Below are experts of layer 2 (counted from 0) of a mixture-of-experts language model. Rows are named router (the router's row for the expert), down (a neuron's output weights, with its number) and show model dimensions 0-127. Each number is 200 + 30 x the weight over its row's rms, rounded and kept within 0 to 999.
Before each expert's rows: a language model's description of what the expert responds to. This comes from a sample of Wikipedia text that the model never trained on.

# expert 23
Syllables like ul and ent inside names and words, plus words like part, off, form, point, such as Puliyur, tuberculosis.
router,161,201,203,229,164,144,217,218,171,187,211,216,221,214,177,197,277,196,180,209,180,201,181,230,198,229,210,208,208,152,198,196,211,182,176,186,206,194,232,228,205,220,175,154,208,223,189,160,209,186,86,214,162,147,230,175,229,258,197,194,206,132,200,198,196,185,185,130,263,223,175,169,211,206,216,211,206,217,148,222,157,195,173,181,207,174,217,190,243,231,194,214,224,269,199,265,181,206,221,179,190,218,160,252,201,211,162,150,208,162,213,199,173,216,204,250,238,209,211,135,215,201,230,187,198,153,188,192
down0,164,183,180,125,240,217,196,175,200,241,190,184,194,167,202,213,195,184,189,198,187,159,173,206,165,200,173,193,178,229,243,239,143,141,189,185,179,180,219,222,255,208,214,285,206,165,221,158,228,214,174,221,209,175,187,181,178,168,201,240,182,233,274,189,184,210,184,212,244,207,154,177,195,202,214,214,134,190,239,193,177,210,249,235,181,202,184,237,212,183,198,183,176,165,162,182,211,141,185,216,236,215,236,253,224,219,194,214,158,167,211,241,203,247,219,203,226,204,263,213,206,178,152,227,185,239,132,185
down1,216,168,213,226,192,255,216,179,196,166,170,199,244,307,202,198,202,150,179,214,169,198,196,189,204,188,147,200,221,193,188,217,262,251,224,233,171,193,145,170,221,216,187,166,191,250,175,167,196,194,157,205,135,212,267,142,185,154,214,203,182,226,195,218,175,182,195,158,193,189,228,219,220,218,231,215,191,205,202,147,241,200,231,248,175,200,200,167,168,169,268,219,204,187,191,208,169,212,232,198,170,188,178,257,210,178,207,193,180,192,188,179,236,250,246,191,223,162,195,192,168,190,253,152,185,176,240,188
down2,243,218,231,170,211,204,189,232,204,124,195,212,183,197,214,186,218,213,238,191,213,139,155,209,166,145,180,239,188,189,255,239,202,209,218,187,120,181,165,214,261,241,220,253,153,183,222,197,173,204,240,184,190,219,170,175,200,196,221,197,209,205,206,206,252,150,213,107,216,201,197,215,226,153,201,162,181,202,255,208,201,233,208,221,219,188,187,173,172,150,155,227,226,173,165,143,183,220,217,180,176,222,215,174,225,240,228,176,134,247,195,228,204,242,234,202,216,199,209,238,207,212,168,192,186,173,192,218

# expert 45
Short syllable pieces inside names and rare words, often after an initial letter, such as ar, ard in pardoned, Vardar.
router,151,213,195,171,207,238,210,243,188,202,220,201,203,192,204,254,211,205,154,209,201,153,183,230,224,192,224,215,227,164,192,255,235,141,146,233,159,171,178,228,164,227,197,194,185,197,159,153,210,153,133,249,131,227,189,163,190,218,192,225,190,186,185,187,216,211,221,153,184,195,179,192,180,194,201,176,183,178,153,193,217,192,197,150,175,182,237,189,206,205,193,188,148,259,201,261,192,201,216,170,109,260,178,158,191,181,209,197,230,174,203,203,157,152,224,236,253,233,208,196,216,203,204,186,162,151,226,209
down0,200,171,163,192,163,178,135,199,184,210,185,220,127,232,240,164,175,175,182,198,210,159,182,200,180,245,199,230,216,174,235,123,250,163,235,194,176,193,244,183,188,163,192,225,235,180,169,140,215,231,217,182,213,226,169,168,235,247,199,208,143,195,238,153,193,255,178,195,194,190,208,235,223,159,200,203,184,204,291,193,272,184,211,205,212,210,215,231,191,208,221,169,260,250,189,177,197,234,178,164,207,202,180,253,186,211,202,225,141,212,214,249,180,217,181,172,204,201,179,194,195,224,235,179,191,202,226,190
down1,197,200,171,206,249,211,170,210,205,199,183,211,198,222,183,202,211,190,249,239,237,187,167,203,238,199,230,192,253,205,160,200,168,184,253,240,208,189,199,228,196,195,189,227,181,170,260,212,159,239,188,214,216,166,208,216,205,172,213,246,245,210,209,203,238,247,225,247,180,200,196,209,207,103,216,200,155,142,222,269,200,158,161,205,169,222,275,172,213,199,170,176,250,200,201,203,160,217,226,219,221,210,192,190,187,180,179,206,207,202,153,229,228,184,255,256,214,217,185,280,200,242,180,175,209,197,258,244
down2,182,197,229,181,200,189,204,205,221,205,242,235,215,202,193,168,237,229,200,188,168,246,221,220,187,183,210,171,188,127,205,189,237,183,236,210,227,272,184,170,184,225,177,141,179,167,197,228,167,223,251,213,241,187,104,180,267,197,191,193,223,150,214,196,195,156,152,149,238,177,181,188,187,196,192,196,188,228,211,207,158,184,201,198,254,236,224,232,167,224,206,194,215,181,179,203,224,214,156,211,253,213,224,188,187,187,254,178,246,214,212,189,230,216,134,167,182,143,163,236,174,210,168,199,197,227,209,132

# expert 24
Digit tokens continuing numbers in tables, coordinates, addresses and dates, such as 200, 481, 12,858, 37.76.
router,151,210,180,165,222,228,210,195,210,154,212,226,244,159,183,206,194,234,190,179,202,227,176,224,214,215,197,229,225,185,188,190,203,187,203,182,157,215,185,186,210,258,181,175,182,168,184,185,212,175,173,201,136,186,196,147,265,239,212,236,181,166,244,230,219,198,173,156,254,171,179,208,188,200,204,165,208,173,159,198,197,196,172,190,173,228,229,166,152,230,161,206,191,221,197,235,193,221,227,200,184,259,177,212,178,203,162,208,161,111,233,164,183,233,222,272,204,241,166,121,278,221,214,229,208,168,223,222
down0,185,196,188,149,129,190,122,207,160,176,153,210,181,159,261,218,205,219,160,234,239,211,183,206,197,230,197,214,223,194,284,231,205,152,242,211,190,187,165,220,205,220,182,206,180,213,226,211,217,200,235,160,173,216,163,201,213,183,204,227,233,236,156,173,193,202,143,175,138,185,162,148,190,174,199,178,188,180,215,214,179,240,199,186,218,210,170,224,231,228,219,200,258,253,194,249,128,234,193,212,206,153,162,193,253,169,186,254,162,221,263,195,211,161,203,200,190,193,196,180,214,214,184,213,185,186,197,203
down1,182,213,224,209,189,140,136,232,233,192,208,190,223,182,197,180,221,174,216,176,197,236,167,133,214,162,197,185,197,184,220,175,234,226,239,139,165,149,178,269,199,222,230,226,240,176,204,177,182,203,190,217,222,168,158,183,271,195,169,205,249,212,162,234,182,252,190,154,150,175,144,199,164,211,189,211,188,178,204,175,194,200,210,211,195,124,193,204,213,212,143,191,161,198,221,212,174,188,233,162,196,225,207,208,214,231,201,199,231,200,157,157,169,183,196,156,248,235,200,226,173,144,203,248,174,141,182,197
down2,248,251,166,224,227,155,196,223,182,216,163,203,148,246,224,243,215,167,180,208,196,152,189,260,189,170,214,168,256,247,209,222,192,193,163,182,207,154,212,280,180,151,214,193,205,219,239,200,192,225,160,199,233,225,204,230,153,221,210,184,211,201,125,198,193,175,128,228,171,240,216,188,174,197,191,234,200,215,175,220,152,160,232,175,187,200,158,177,221,170,192,183,222,179,196,159,204,232,231,186,207,237,210,174,183,195,195,159,200,237,159,184,208,236,184,250,210,176,209,216,164,236,177,247,265,204,236,181